Experts of a small language model.
Experts: 128 experts in each of 10 layers, 64 SwiGLU neurons an expert, 4 picks a token, a softmax router.
Below are experts of layer 3 (counted from 0) of a mixture-of-experts language model. Rows are named router (the router's row for the expert), gate (a neuron's input weights, with its number), up (a neuron's input weights, with its number), down (a neuron's output weights, with its number) and show model dimensions 0-111. Each number is 128 + 24 x the weight over its row's rms, rounded and kept within 0 to 255. Numbers have three digits each.
Before each expert's rows: "gets" lists some tokens that make up at least twice as much of what it gets as of all text. This comes from a sample of Wikipedia text that the model never trained on. Tokens count by the router's weight.

# expert 60
gets: "ing", "ed", "ated", "s", " to", "es"
router:152109141143114102133119129120091109180137131118189109170143121116113131155089125128161127106105140128146108153117115117125130140104127107086157113121114104116103110151120082165120105108123100087096105112138113150137156124140142178109115161113145153104194140141125117131104129177122139117137106128173087160138144119090107142137157143130
gate2:121127139106116097140127126148168145113149126162127129111175121143110161123149098096151177152159136137108136105087160127118141130113123113131138092148098154093141109149113115106082133122147100149137140106158099089144123135117153112110129106164163103134110152150159108138099123105109126141147130116117100140180156133124110075122124139156
up2:133110136103111148118127140158144117150177119093124143120140099143125121127158112116120160125161150109123103121107172208127157109086121113182161113124124170102142132186087117132092111139133129137087144109198099122158084123159130125112111122141131110153120118154132092141120096083134106145122129136122141157146161143091109095130108154134
down2:155107109111127117111124172077152146125158132141121130137101123133136114137130122150105096129117116096134115134091101153132120180107168105143145139075092105123148153111141053119149142059114133102083170149147119162122129116130207142146137162116113168146112105125143114167133160123104093115098126137149121151126146098114134119094115121109
gate3:122124136125132101159123081146107124168124138154129139113138118170121125102109098150159122108152165122106153123136120109145125107146114132091125135111096069122119112136142184125138142135112101129127131073096125100114150160123104145095071104155150146135199129133105123125099132139114153150144085117124088152142126066125159144101125149076
up3:116159132142138142146100152132126140122099119106156107151154138107139120143183161113117103154112101148136138097111153134120152116140113109119116141144117164146136116130118132133104159109133151129132151189139143128130073099139160095120172105102107102162081108119142114143130093088183128104139127138137159146062130152117103091161130123145
down3:129143126157164134110145158118112117171136116116121106113105151144105121140114093144152114177134147116174131133074120112180108131122136133112129147085083095121123163094128124113151109060151111108145148130117113153125125151120130105126139116117130120142142090140112160122132160145123149170133167147128111149147125094085165129118146113142
gate4:141118143080107117112116110112135158146134146149165138162108103095141117115124104194151115090108162129135116130103133120160180103126119146088140127116115151146126088135099128111121130079117122094124081093127111114147081128128154119151097127180109136097125151146129160142108114190119107114104110096114117097187106167135147106181102113165
up4:129183091120116162132141131126128148148125155147146146123052133060121122119151121125117096088151145114183111169076092141132107104132105132131124140117127178123129099141157086117090099130132148109157120129142074098148112078160150146123130150167149123126090165112115142165123130135111095129113116106143105101113109165120139108084119137173
down4:157109133149133081136153107157118085198129169117106092090135093160131093105125104105103114122144134122135125129107150114096140147146153152112126141138135131105135144141133092187110141121135101194091141149140143116101142156157079150146122134126105128110124118121123097093190162118105141138152141103155098114104141097134135138078142120112
gate5:120132120108122115137098149133120126153087107104143128118117127081161130115174144113128109113143124105191112125073125164126138120056116165147113117153099155127092103139118119120106119134125135119108111144143091118112126185117178127124088115165146149131108095117124137127106131122145148131166115104140116076167145107141156126124095110166
up5:116136104086129096119133156145125136132109091118144129096144103123155132112178160129147142143089109130206133149080118116136133133067092109124151118158082115121096109132110098120152149138150142125089118149125080109122137189143161135123102107149146105129116121159127145162142131126143151118153105117144144100143148084142150170133114137169
down5:133106073103116116153114104103063135132099116093110139120109098132161126095118160115122150107133144144108125167143145110133112128119105075104122124139168134135147147099133171111181167112090120140166145138114150143099108128191189091147088119116106187145146123130142117096106093117104082153113106140148106134104155123149136156127160120161
gate6:121159129125122169139149117095125123111111123119114135156123147142130127113126129179089166136144171118162114110139164096092124131123143117194110153137145110118147130125129127153142122140108167135114124135157128164172099138104128118119142124159135131118082114164124147096151094103143074118143128133130084115106108131118175082071094100134
up6:152144153148123137134141101105121135129127115107139144175137104155160114124159119161135155131146172115141073132137159126147106160107151106160110115125156103144146146106116127140132114124113138119114165124175134134163101141121128143163118113118154128097081123118145136089107103118124109146162092117145094120112116156119179137064101125146
down6:140091112098119122133121160128144140158128122135127130141071135175173086113129108077099131155145097129124114141098084139118139149101147158096113095152166165142147103111122148131119087144130136107066117132115101134144108111108092140129135185114149138106111118088082161123106148119082132131138186160104129141143077154118096141148149137166
gate7:145046138123138116152193110120116124148108098132148108167091136087122151129141143131163117087127152121115128158097120136151102111109105101097122107128132117110119110117126146144094108113120121131081109076151178150136132175108122157124180161102139105139181148118091140127144132165155101136162135114130166135115143147137147156128153163130
up7:089183144117115152113105149139147130089116144125084169102121120099148108161135123147097150148128106132123124084109160130130130122111155154184126137111170142132152158165112104098149137140133163130140171165116137112116091129142136074162124106164143133129096069150119133143101119087133128126125167134127100120131124131134170130135103130141
down7:118165126123135126078141149141159136141130127111157097154156135133138136118085131128129071129087156162126130104139138110136125152133067140111114096169108182155130085134148126183093108174115123108114145147161138071137149156119147145156094123116087099081165179132138118113142123130135119156118144128151131156098153118132102094156123134137
gate8:114129126123135103126133091119131135127151116120136102111097106122139149102110136134112115129151111117115113124108118158079109124138166184139117138127127110111120166101110133106124075167124114136134153104132148141121176173149128127172181113109148085160142139131128156126108122111127147153120124173109178097145120150140106098151159065129
up8:130155116138157114131154102128102111144112118143111153164100111111091138168108111165092137067125121123183117163116061155162115108124121144117137128138143148123154166116101127145112095156157114120152096122111109146162163170150080141132149087138146100110148132132157113144089142135114138136122146144116143090142098114126145090124180088150
down8:135165159124119134124115099129096125155121120144139141117131121112127107125136142168145106136100132134173139138150116117144128127072103131110125161135181123150121156152141118148138124108067169124136100130140153153117106084095113118135105166136138162110169093139128135111131141170122102073116096143117096142094126100106140121090126123172
gate9:153131123135147155132127141120148099156103164139176112160121143108084145137088121120118173131166138114092095159120141160101141154154131166092155141117094105138125153104117126176159116112132147092124136148137082135130160131157147127152177109133127166103156118119140115137073114095117142155134123116142131172111157118121093136097084109113
up9:168113138129124142115141130144085137125109114139147111112137154133140127083132109115131142100107147136126099130107146087145107094113107114116105127130119113119124096149124125092120162112127096116140130088130155107052107162120108167072086167069164141134129124116108145136152144150178111120151134128105167107099130123159178130126154143088
down9:109125093180151094142167123142116159153152146124096143093091135124126134162145130140142124126136125152128146101110114153122148159115154179162146112141157108091095119165101121123133145122142159127101136146132174156146149101125155132127123114153080089132146134121128115098122126120105104139108121094139133108093106142125112087141124161134
gate10:090104126129153135076163163128148144131115135095076167092141140110129101176115128154109139123099150140134128145142156111131161128125097127113135144106139146122137105148158154135197126161116130135138114160150137126148053122140115140118129125125126146108073127109086124141135113119119140114105111104139145114100093169131144143094119153123
up10:124193111121133168147172146119154116121113128125153107139094172131125131106126138145124169157144132101097143160146141112166097118138129112179128103135166146168137119070134093105152117142129166152093161111117148142107155097115085109145174136108130099121115132108107127132147166127120108118119106147119115120110131101158125089141115150174
down10:125123052161136168127143137130184130155108104097083152144105110121136120130160132097100143154138146141134130065149125117110099128135188137127148121135130141114107144066162163076097140151144111144141140141131150118108101136115100113139106140134093089116091132090097149143130096143116158142135091089113109099139112112153168134107107150151
gate11:136147092133126197107157164142140132154194073111127099075127110097158141116136078156103154094141076131119144159110095105109109164114115141129120131133102177131141133132132138119130101126134132143104204121127102135097092169116137085124128115146076142110137152125131133141118135123138101136085135106119102134119088145154104131168154097165
up11:185093108190107156141173160130144125109121107111102119096116108077116129190158091123144149134117130132086117130115173122138141159109118096121145118127159178077118088091162118130124159109149146101131155117123128158172125155112104111117146136171108127162161136121119131108151135162141097160142133124132087148146123130103111202129108118131
down11:133124175142116118138121084153143165104118155118107110114126128067087128155166140134134121154148092131119155129152092137109163121133136116144094105162151143125150123138084099148109130162081178162164102130132123151167122110109096128141128123115123098122097088143145174117078124087086164106145183145154143100139115157122113122081094128103
gate12:171104155127143160119111120126151101127182105152116084154141116104114141125101131149133135129111130102154098125145135103125123120097137124121127126137127147174158132075160121106182117165104150085153173134122155153130135182155125134111117103091168160092164112136137140121083145107141116137192126133110139121105144109121150114155134099161
up12:133110113088147143158092145121115126127169101164140097133153118126117125091135147167110117129118124110099090129152161131132119098095159138069112122117109141128124139077128156103149115127127120115119194095156146139066115136158159127140134123110141109092188112137155124117068145121161153135157094126119093152100160102146165098141135117102
down12:049113126128165121118108102114152148138138149122161088159128123120112112110171112091120104112137134109113077110140148183162134120129137138134102129095171121122117138117155153132142157116112073140131117139114145160120068161137126142161102120140115145135145085130124146082103120102160135108114109125098133186139095091105161151115114096117
gate13:164129153121100122141094141126115147129145127137135137163150113106143138109110089125116147128098148147116113134156126115178126126150121106101121120147090113123155122168080134169113133083135074123132169166152131119105188118150176127151078130124124160113180135137152102145124123137150136145123131137139135173113185146128101100135129135137
up13:123146159095111121133087130132123141155131142144145114155141107122133146132115123163156138127086091118138135126105123167165117114125129158078142094166089099144132120175117126193107137099138105113128117129145122111129163086143186128133097117156139095123192145144147136141135132165118105134127140149134124189141175122116097071129130126124
down13:122105083166127147156123155162155111112142130116063100118111121139156093127173139088079150140145155119124138132117163127091103122099127132117107159127127175132160128106168170067150100103118172166120147116109082129138086179096109102120155100113125142135087123107107137106113120118149150153146132127117146105149115121120143136093133113141
gate14:123146128055102083124120134125129172130110126138111145127125119148122116100153092127100167143132086161152135131077148155125107117181116148098101143153084106085120171137127102129088135120128153119117074144127151131176140103115104162103141127143095094148154162143159138134142112102129169126079131116151162122152137112132139161125122129084
up14:126114113111097135115099116116096114138129119109118123170116137142110099125105120162131120116111116121129096136117095103118114128149136108096151158136104126125130104177124087145129102104111115122131104144127128161128141123125104192113143104160113126113090149164160153125142111113126116061140143133170136155096125161126122156143123105141
down14:150125130168146136149152143115148139170118130129130103171145138143123150105122129148148103123127161107099133162125113145131144126094111152166130136103134111105136136108161127145126150102132122114130154142100146131094110121118137115078113105161172138110110144120138108150128127159131125120099129131138085114117175174112099125128112094178
gate15:118108172136140095162170119149109140130164130100124077115108105103141126127142152144110144130157135120107076104095084196174145123110150108154120150095106150129145139124177181120134096149154170123104062070176114114126110154124133154115145108095125116133143125135125171136164091137105116133102116129123118123110079144125130181123162145140
up15:101139132132160092145178102130108141131111094116114120153080114070108142112137194155150129109120128155114142132121140156160135157133138145173142127092117157125141125146143178116125123136126137146102085104105124114137156114163110140152143112129103091174150112136095148128133101139116100136082138127146135142114119132130114181087145118150
down15:140157215130123135151120108151085171133139170127147123118147115095137150137128133121141170101181104091108122116083128173109128107130118120137114119126161126133152134123131102152116105123110083110143098117149136152118119164108118139142124126125181136132166126134163094169196122145130132100120130170066090115084116084159129140129152094103
gate16:134148102097137080145132085148122141150139106139154131148151100107161128158092098142155106125120138087106126140123152103108133142086095159122141084100072064104122128142104112152130100097119109119140116119133102135140149162139148162124080175099130149101175111113139127109128121187121137107093127107145187183140123094100142120157136103147
up16:101188107121122090099139084140132139134115125095126120140120090138155125164124116127145133140148150123144157150151142124110133131099130151122131086111125108156107097110105088129125106134110115139157112143142082128129132122140103158137102162088106170090126112092150141121113120160097144110083116122167143165093140062136154127149159082126
down16:159149121139109118101135152139117090148106120123098134159117165106131154114117104115139141161157112164146134133109138126152168173143140127140117160130124125125136124133130102175093189132133141094193167149176135105114132088128168148126125132114114123125151178156149168109150099097158127096131093138128134124146135195163145136156149154129
gate17:133124122111110127151075117127136084129169169140193098195102146062119107161103124133113116179136141147148103136162163111130137152126134134124159128149095133125151137124134160156119161137118101097118150098116132131103134106165159142124169140167114140106142113099134125117112123136138108102133068132098121155168152127102109112109120086105
up17:098130138133120148157109133116148090103143147130170084187058163089108110151096115114103114192134151150164089152199134127132124131120136163082172125153117102114143112102155163133138160137127097111117159124114150152113140132149143138123145138151128182109142125070115147126137124115125092105128057124115097146145139122119126093098151121110
down17:140135132114103121097105127069100177132119123105097113112152121166153087134137195119144105086140177122087130106102117158130139124138132086129143185089125130121076110163099117131135126106092132150160140155142129144159146135149127160138118125105112120133121130123138132028138157100172144132172145116177103097136148118144123129137171164147
gate18:071095125123130145168082132142100116099102166147069147164111146116104122126146134165134173151119100136127136138128150149156177108076127115137141123174135128127117143087098115125124153120123174099149141106083132156140149107109097122181140121119125086094112127067161166154128097125164126108178114126138139104125156127141117115117133156183
up18:183147118101134132091152149144164158147110101090155096083145124122156137106068097123112122140128163097124123124109136141090102165125144145120107112081164122150141128132150095084132120159132112154126093141157126102123105118139145117106100121125145177143122155176112106115134183112094123139072129133121124140120104140127180150139115096087
down18:111127134154097112122154142138144162107127160140100123133148129083107120098137157146129154151137124153147149136124166146143125147130096164089088197130124104139114129102161073117101125109119091137142130149163127146131162122145103129184156144150134113166112114098146122196078115125104136109118141124119123110156142086171128091106089118134
gate19:163199103138112142098136059139099135102109128098137106092157109150099136126155143122152097083130125131126115159167153157141095155125106142102120145109150102130130096107134113144142144135124118122109112146180135110130088115145152129113112157140132161146175101158124139140094110130117124185119111165132109206089129108126116142114127120094
up19:121083144163120157097061170130149115124155158123102139137126104139128124132175128130110138153138122104133114105121087160111152102117159114159109178145110183098130142175114155143130108094135150123142139142120109141146133120141118071169134101131095095140079128120161127114155105063140092108139166107137124091120156164142116091092134097140
down19:132122114119141142112132132114165144147118115170123123116114089119125134151115140099089128139116142186123148140115089156116072105150121128127114101176111122144155102119141131064141142100129115122136131149103131141168153088124133084082135141136166155161148128136109122171104092087117101149120136127134158127110099125166118135113147150114
gate20:126130115113100141133183154138153101075126108134103135100116116143148142128128183115100143109117137121079117116145130084135156127106098067127116132116116148144139185144144122157113134134117088126157094150126110123126148103130059142159130151159120120135126127139087144136138131143175125121137138130135157109139097144153148114122164120099
up20:164106161110125126162119156155166113120130096139177137155103135146136142147117092107124129114138141137098143094101108135073083121152153175110106123130117159153140133130136138160136108109139089158122118138165130116097107155128150150159127092105118124117078135065157069132137146088122125130142164120150115104132127114148088105164137119099
down20:120138132161113123109126153120138129134152130107137127118185142104180106127116136171094108134128119093151158153131108146133080109109152131150125114100137126090124143134152141130114110107065113151125068135120155089092182145089129143123099130088158103116129138120109110096179136124108102102119127160123111147139161104116137116096117085149
gate21:142149107135130117140110098111138118124142092132151127113133110095135086096062160117140084128115122136106113151119148111087146151111141138142152092142126116136123130123117126122076150130122134113158090107131144153172168102141116153083123133138126154142129177129109118134128119123187094134126156117159132162154119087093138160132171164126
up21:137138122118126083144065092115115120111123152161117116148122109091141118115128141137115098141139173148107102164143138116095101156135150110128124111162125099170096132131065124130106116124127133117121114092119166129153155112130158146101121136133094165123172125160146170117134119167171093101158152124138117134087138109129123156189123181106
down21:151140064147196158133137139117146133125099080141110179120104133116155106109153138129144126148166147150153137134112135128178125105146105143131101102104131108108145115115087109145151112078103103123130144140164164161097162169134120076151131104114122128069115099100106146100135135161098139165120113122122176084162119106126124115109137116116
gate22:110162105140116123143139119132172156146153098158124134116156118122145156107148150104117141148132099090132117106166140118114128150128093150158106114145095078134152148113194130125117151137130153112136091110120163134204117116113104078092107135122178096139105121082111156121121135138142162148059142105118146140113098139148164136142090141185
up22:142148120145117090127142086147133122183165159135146118133141101128129106139109097145168117127109121161136104129147130111117153102119122144131127127099096161157131133098138161151133139125115080096121110118156169133176099132166089124129109100113148128095074107129147089122127123128178134104127112126160155134125114190133078103100097115151
down22:114145128124165123168075124134138126089112116164104127117156088136129111109170130117117106120154104136162139113152131103159124118183120112150143137117111100134134144107111172099122152173134113109143108135139108093132073191107094079115135153078132096146080156119104181106105083102133099145119093104104167126145114132163131113150094159159
gate23:098142130115083127149120143131132135138070120157119165141151105134163141136110139173160135119152151163137130141098089098145123112116137102107161101113054105160131120115135121113131123114135134110128150134108154124137166121105165154068140145115190148134135178160091141130095119101117144141150073138146128185095139113111129103127111133158
up23:143132113100163138108119128117120092113141139121138118107117146119087124127139115074126094160127104084127131090151167171108140134142137141153085154159150073130130143136106132160113143125135101133115136111116105133094110129134092113159077101119115099116135087096160132145166140168129163091130173114109171116187106135133100127195114152093
down23:132104127123113157110102079120132079136156131147115128153117168105154149148117156118087142133085157141116156126112110155107116167177082172155097141119128139170126134136141127139143166138143131104145109109110158111121106133156109105144152085124072124104118136144181125140096122138155126145148141107126127081111110157117123152149122112111
gate24:173083112136098085088187130145110126120125181110119080122121135146147127117160134140150067127112142207157154179092119124109110147124134127107149102145119120182139132139160123131141064163117120143120111135138111171147110116141136129096134132117164136110117135105135101117115123131154098155117115126141149100068129115161094162103129128160
up24:167097138141123099090149142132126135113142182120071122132090118128126106171137118149144123150097130127093135143144124169155106147113113095068119111146141144165155130169143124130163091171108107129143120136130084148124100088104123116104146103116152167139150138115110144147139109167128078119106156133166114142045137125134120186119152119141
down24:124131140128144157086155093124108066129142148078161100107144092133139128127102103136147100101118121123132115164168145125121098122163109147116174132120119129150136099130127133089103141138137146124123092089128076151141109161193098161091082123105135131114162167119126112136153140121154119141140099083103155107115146089116128112117099143128
gate25:100118069110161088125124158126163119093106129121128148137152161103095130145114147107114132154130115112116129115113142162115168135142148101121114105123129122136106203113203139092144110187148154137162119122112112151128088072120130134108140113165156136088103148101098140136127120117165125110116136131101109127141101144132134148135137139109
up25:117097156111120173098120142141123128121091121114126094148111135131125153156166115127120152174117162162183133154171109067120130090130136132126131149135085146125098124097105140178105136113135068140140112135129126141179165067126084133116115134146091104155139098151103111128116105152129119155123152108150161135108148147117120110105107116140
down25:086097163138079138067124112105162140118169148113118098128098132121132125159126128070120121100096092121150126175123131143157129103126122121134135163137158138096111142115139117161134130134098095129186127138138107098137111086137158135132105139129114160135147148106118144125063136121141158160107161128116164117134143120117133134109127130128
gate26:111159158136139152137136120113137151141096075130132136187129119130134150107108141122176094100151117137163121150114091098107094144135121168100103126114150141101144161095123146098113146175130154122132165165104114147119074162106162088083096115114135115112145094101151134144164156123120121121127102133097148175138120139139096135144152182115
up26:123121105135106113154085180143150149105138112145142108100099131133136124133153106104083156143156128136081129119125179158157133132078114113128120132152134112146126098127136098115131092066127130130125114079136129080143153111149143135172125143142116127136162168106141107121137104124112104155136143123136107099089152104109136136132135115113
down26:148125152134112110142123149131139146131163076154112120125175115086116119121112139168129147121137125181146106152121133079130130178134148186096080150121105159127116116102105115117157133144151145110097135121126114156146114158169146114110106147143062140120120115132164085073156128089091093111148130125112157111153107170130152149145143173119
gate27:112136144123127137113169128123130133141138116143149096150118144104158126093121158155100123124187146184149147169108091110144128145115138126117115095101076154158115151163156154091128100100136105123148126063113156120103157122121092130117115124091143123143129170082118105153085158127096151108162151106154122102110155141121124134169130099119
up27:134129122128101123149093127141134129129116129119151157142134097139108113143174073158121155156129157155125117165167125159142106119116115086136160122149111072137149094181126073153173153090108140102103133135109175157129109138145177116105132153096127111141184107137128147113155120131108110090130136125146147147106135119095121097099123156107
down27:154105127100147137117118137136168151082117081085159146157143118180105107116094113119186130107145149093082100100166121117141141095124120121135177105125105144133128101125131117165128165112105141084125148158133141162121160155137149144121138128095121127075138111166121129137178149122159187136152144149113089135145125111163115123115142116151
gate28:154105105097108154137134137132100131113131128159087170088179144110128140116172181154132140091101093105144122119111099099170113177156084120128130119133148147133145093126085132119128078129168118142159133131120119121132129109109152111154096153120105122090175125119174139146142134152138117100119111092121140146141163143158117131128123111079
up28:161117113131152126157144088114115110141122143130086113135095150147120140157134137165194109091062117114131127146095106107119129143154150110118138133139176112112131112146154139135103144120136128111117089098124118149139112156132132140109142154120105156082148148125142137141138138159124166089161183118114147155135114153125106193112102113105
down28:106186066161141130112113145124114124171113083104151110162134123110167136111157158131142117120143177131114114113126122147144124140083153134108115135116105109161092150112130113144147075150128096126121101149176109139102143135106125125124093142134133161080106129110134135149128099148094144141120095104133152148127137143149177118137146117118
gate29:140106129133138125131154120126135126146134112166102123171144139137158150095090136133177133143141146131122153160138115091114140146102104114101143110098131087142108156103093139131123088117115101159102121093120199153132129140100126144138107139095172171144139161132138119133131165168107148118147145133125125113159148142132074127141134118115
up29:132123122112133099148077156145143115103123167090124134109115151082103123136138125133098153130136129130134115116129168138130123136106148132150150130129152115163107140111095122158104140150116137088157116102143081138148163099159133154134188140142128189128107094112126119125111117144114177159119113129107156095108112134104154100117116122070
down29:151118120140134122170147134091132135166138142123139167093093118074134117128105140153133154143130143141093174064119082157121121136121092109141088117146122112126121107126147133097143155162129146110145092165130104121143088133155103131090162074131142144133152158119130103125108145166170080129156123120106127129144092174111144117124175142088
gate30:090161124136133163125159148128159129141112150130106156121118162116095094159148107120083146125111137133105116159133111127115088137097110124161098131168156173142163122165155127106115098172130148112132156096142125130076106129140108135098130131118134113110076080101111091130109128087119133113140115131076106129145124107119153127122121107126
up30:154128150143115126115167092136132106170164151101162111138150122132134115155095101165148124135121128146128123174107172126056138135074112084115131125122139101117129139189147135146178127112122115095103153085167155129112128114157100139125142124110144119079079104124110140127129134145130124092158093147127137128122117131090146131078088092164
down30:135186178137128115139135105154121153130114097143126062087162169123084120101143160124097156107124128165133131144104135153121128151156131112125070108183124112110145154121140179068123137168124120151109127133093098085132093120147124107133125127160140138139094110120072156164137115133167139108117143111166138126083112125136152077091128109111
gate31:132121135141114107154132137129101104107144143161117187092131119114098125110137149131082165138096137167097162118127152104082129094107152133136133161124102172072176125101103134143140136127123121146131151129155160111123131100170162117148105128159115116127149124149100091138171125121156065142116091122111088105138166154121153139105119174161
up31:095176115141115113089099144119149165114156078145107164158151138123129119136129164133132105149162150135124129147141125135086088165094096156150129111136125112138129155125151121107102116129130112159078118148119149114094149130142156094131113078075143129186112114136117140121138147113143108100095109147126138133157129119115105112170129107135
down31:144118189147152151162165156135086098122159111140122138131087161119135104093135139158117123129110127142108136097100153123114091199101154131116175108112085139117115088126109118119155110140136184164137134129131065127142114132155147081122115141107093159112110135120111142114178110081172076153134114107117124108135074123107154125126119148125
gate32:121105149105142154120096131117108158106150131138156111156140122083133112121117142179116145113101149069142106155137140141134151097124131101120121154135095174159121106090165096105144131147143119109140087153127092131141132064136101142104108120119157147177145151113134128129130150154115096116123120129132106170141168113143141152147090117152
up32:161109117152120152111156130123143117159131113133098140139099114150101133122151133073129109120124128137125163123140107151164106144129126156114126129119134132083137134153126156137127139121118141160137177064124137115125128140135155100126159162180118089118076097156124122141104096065122143133105154122124097106100079182128156101125138141091
down32:126149142119107113137068176114106176141123090140103111160136150131106096148129158151153125104123111181157093151122131170142143113109176118120150146096148106128099140162111098134153093151154128121134121127140079125086161130132130196121098183095138131109132128139144164145116147121143145114133130147110147150165156169153150149143146120126
gate33:138150143166132119103078119144129126127125125122130084156096142148090104140136077123123118161151175145144103136177156137175103136145146120168106128136113212141156095125113113145151099150128132142121146153141129133119106142138136122180131146130135149118109118102142090137131099117125117148145118150171148090101116139110122117134109148115
up33:178112123105134114159193086125146149148132097156152116108136116116143148105120102075132116125132169128122132131143124112126111113134103136057117130087095048109080118143133136134110117106133092118173060113132103109123140153135146171097126128112152173140164144119130117107095133167094130130120142130120150144122117136120129110142149147124
down33:123101128085122125128113113125130140143119133117153107135163116131166140165094133175164096087114165141124111129135112136116133121155125082065149096127119140129109124130124121118141131057114134139115145147119156125086139126106137145160088131140095149102151104147166123155157200139120142106137101127130121128164161079173125132112153134106
gate34:124085130129124146145110133126128116096122146131095115090149122159131143111113142091171113126122148108144136129149160094175146206135130152129139122142134123108163162131110107101118143137142118130182143117105102124124088118123079082109130174142127127120165172115123151164139122174117119146134177149070136113155165128142121147223134150102
up34:123106141156119117095147100141127140125141130141131170064161068133141139166126147109142109099055127104132120128132129101129124151124125117095126127140167109108140125113150128165129135108132120126114124119063108101165084139150130106094139148145119125135184126149121140130170112127113087119120127131116136157164140109118172136136177136141
down34:131109165130101081101131145116129099100098097100148153124101122129113128135114098143127104167091127174151128100143143119115114138131151102121114105112120154113090104112150169124108133098085157122143129148138105120143165142168133137101136095078111140170095104160117149113134089136127134137116154157172185135120108151112117107108147136123
gate35:149134146129123139140157106126118122119146135125115128101119124141145140104116086150130127160111165119089102140175130132099115167155138094133120116089137067192111118123111158102148113120133124161133152086140122124111132133140119101113116119147114107105136126080161120119110140168125142130128159074132106131091151156137094120162121170077
up35:104213127134117143127087130111156156114170125135116139167132128139129111172154151142149133105126116133160076122120154113165133141165087137151149123155085124096099105112157133131128150116125096128126118141110107101143128111102182125126079126106138154164142149153102134150159117143111109142147135130148142181133137099148119129138119129161
down35:104157121140150089139145132148121148148133132151143090124095111130141116140115124137097136147131086145113117126065108166179161167158134158136146138185134178125148156126116145120122123087111105146163135138109144157159123129143127160106117144113139142119165116123143120175123129109114094140118123141110127122157114133111140097118139092130
gate36:124082121081149113154152125130131138087160112122123144151123121137126156093141133163109121137093111146150106156127112092111142134150116129161130163139150131150152144139071096116117110138112101101143050140152141124183141147132133124142104112124118098104129138130136140148120142128172137111137135117112117135143123146129123168146112162097
up36:113113173131132136062146117126087124161116115128151104133159179154140098136065140179102124157129088152092106136107129132103135137166130128111168119087139091152181129123179145116154166139099112116126131137133158134139146133088116151140101130124120099093118168131076157116135135135126155085128093116150147158103100138119140040138164090145
down36:142160119118147086123103106133097130145112135160110122112092119089116143120098133126133125138140141149140092136131129125145099123133132153131088108204138127082109134118157137128122100159135114146103097120143133119088144189142152119118129140110113157125150146125155179175138141121103153114148114072110142115122115150168135124134150141057
gate37:144128117160130132149134128104174126097111123167160104109188127091136138163126121136161154134114105157091110125153105157117050121138096089074118129122139194149151104070147153125114111147111126129132153133091138112159096161088141139131137121133108133166124144113117119145130116174082106134143112132108108114145116085151157153165124123114
up37:123134138116159153100178135125124114086169129143118132121092165136138127125132131116137124150121120184107121166129155122136119150110128117117136111128127156124134121128144129107130138134151134177120112112118101151132104153143135156152157114102134121043070145158144129138150144137184150135157095114132156110123092091152113197113109141155
down37:149134127139090115102130100138162121107109148133128148081172107140110149128165118108124115150144124151139095188145145100126096133105131120103093085146145136151132121106146121101114110161129144148120107097096122096120077135114119107140140128167107160135112137092150138079152104109122157111154124098147096123119158102140144158142086167103
gate38:124070097106148158131101142108123131073157114147131091111095159115132139070122108126098140108129129128150086125105124114185115102141117137099098129134102173155127151124117125094166124133141098096117128127176139114105120164130117142100145114131155141120148140130134126139150152123136147142140121098095126132154141124170131114172102148074
up38:096150124161117144147130124140138162111125085133091164123101126084126152124118150136123113129114144118149108100188140113075119136131137099166092104156168145075106112074133130138164137111122115132179114113125152119094161149121134115132125140142132133146110135141140117107078126134149132174143105136122130142102134146138150161138140110142
down38:129125118122116126151146141147086135124108112136148127147131110101100149138111138108130147115085123112196148140109055155119126155127165170138132137133126156109103133110163140146143090126082128155104067142112114134122105129138117094127096116127133133126146110152155107104104128152130178084149116139135114127147146101173123162143132159136
gate39:172121130175087119139126157111116125110127152134140107124134141101101150065138128137088182110166093139136119108137108122119127122114111119096118105166125125153152107088147085103161155120128156119159140117160121115167106104095171157108098136137139122123147110092111157153146121153127132140153103110119094125152155154147082127150135118101
up39:094122148079143157054128085153163148102174112105129111124121114142139108199112127123144105151134141147085125144123116187179125145152187153179149126105092154120129131126126164133146122120128109128143090154117182136093152127112150098137147128133121161154111150135133131110106124111137124130111155116153162097111123117135121100163128110130
down39:150128112152090125167129120145143150160129156122119134137132129139140111118131114129104150145156123140117126133113140087114147087127145124116142114114108090130100085124164119131127157096148126074095144140119128104173159143134139099143104116139132115142123091105101141098114078110148172105138102121129080131160120144137106123138131187140
gate40:116185131108108134094155146124115143171134156121161104173139124129113122136126124121123111132117100107154120140115093122127134107140146178121146121114119140122110171185146111143090117116120147105132098128123117119136146102130110126099138116140143149109188099137149132143091137138120122117125145150157135159114138160131177179160143086177
up40:136155124115125122107151165103142134207148166125164135185133111139125152126133088110146101115125100108126096161133114115143146115102118186107132125146116107134137163125146110120116142120144139092136120168162125126148125102127099125118127132148151150135163113125130150157069134139117106116087126139126126144115144123146146182149114113132
down40:122112120162136114074083154123137117099101149128121114111129112174119162183062111117145125111111127138166162151089146136116091118096102122167128171111155117122110125095135069150157113143065126125107172152099074122109152104124128137102158142138109103114134166133125112122155149116092156139120119109150144138117156131136136126122127111153
gate41:119126130139151112100127092114142131146123120139166112183104144106130136129127129200117181147142110119095149134106073150141132129132130126134166105111133128123130128124116115132101088143118118117109179103058143111127133132114200122085148121139141142152111157096156124148108120115072140124168124130117110160142159122108102126151137102127
up41:161139142135131143148151147115110118133125125111075147072128100109119129112133138119145129141083120113155093156168168137153095129127127131120090132127144128156173113141103147113115132129147133157148168127177106125131137102131079084120148138124097141118123119123065135126125152135175149135080124120105152102111105150155145144166137145151
down41:151074142108162092092140157128118170151153130148128113138094101104167158112097155157106108131168116116138107094113108143160105133078182158194118121119082130094146133135157102103141137129137157140058142124136106101108135134080086119091158108155125128147103103117137143179120170125117147131139132117134093142160097139123133142151099155151
gate42:128105148112130121147123127103144130134138076113137163160129136106124145111130152105059148097128116151159138162170122106140100125134103165099137128142135122126121132107173122114131073132123102138127126162152113114139135084135120140145090154095165158125092143152139123103123154127068122113117077118141141104145125103145177148117132150146
up42:079154141160159089107160110137125132133118132131092157130127136142094123157110120162151129166136126145160149128114153108109088185155113122133112137100144173143117144137122136155133143137167125160166133128152125123084098215119107126122151099102140149100143108119106089139102109102163117119130123125115132141048116131120116104174104142147
down42:119126120117074110151139106138124136135130135141124122146128135121137133134145115121125165116150105139158115128168116136112152192124084124119153084181141099076131144130149098081138135132164111110136121156118155120116125139110090066153139139155153176159126127120138160134128119105166095101147123114153135113137082147129139090121101092122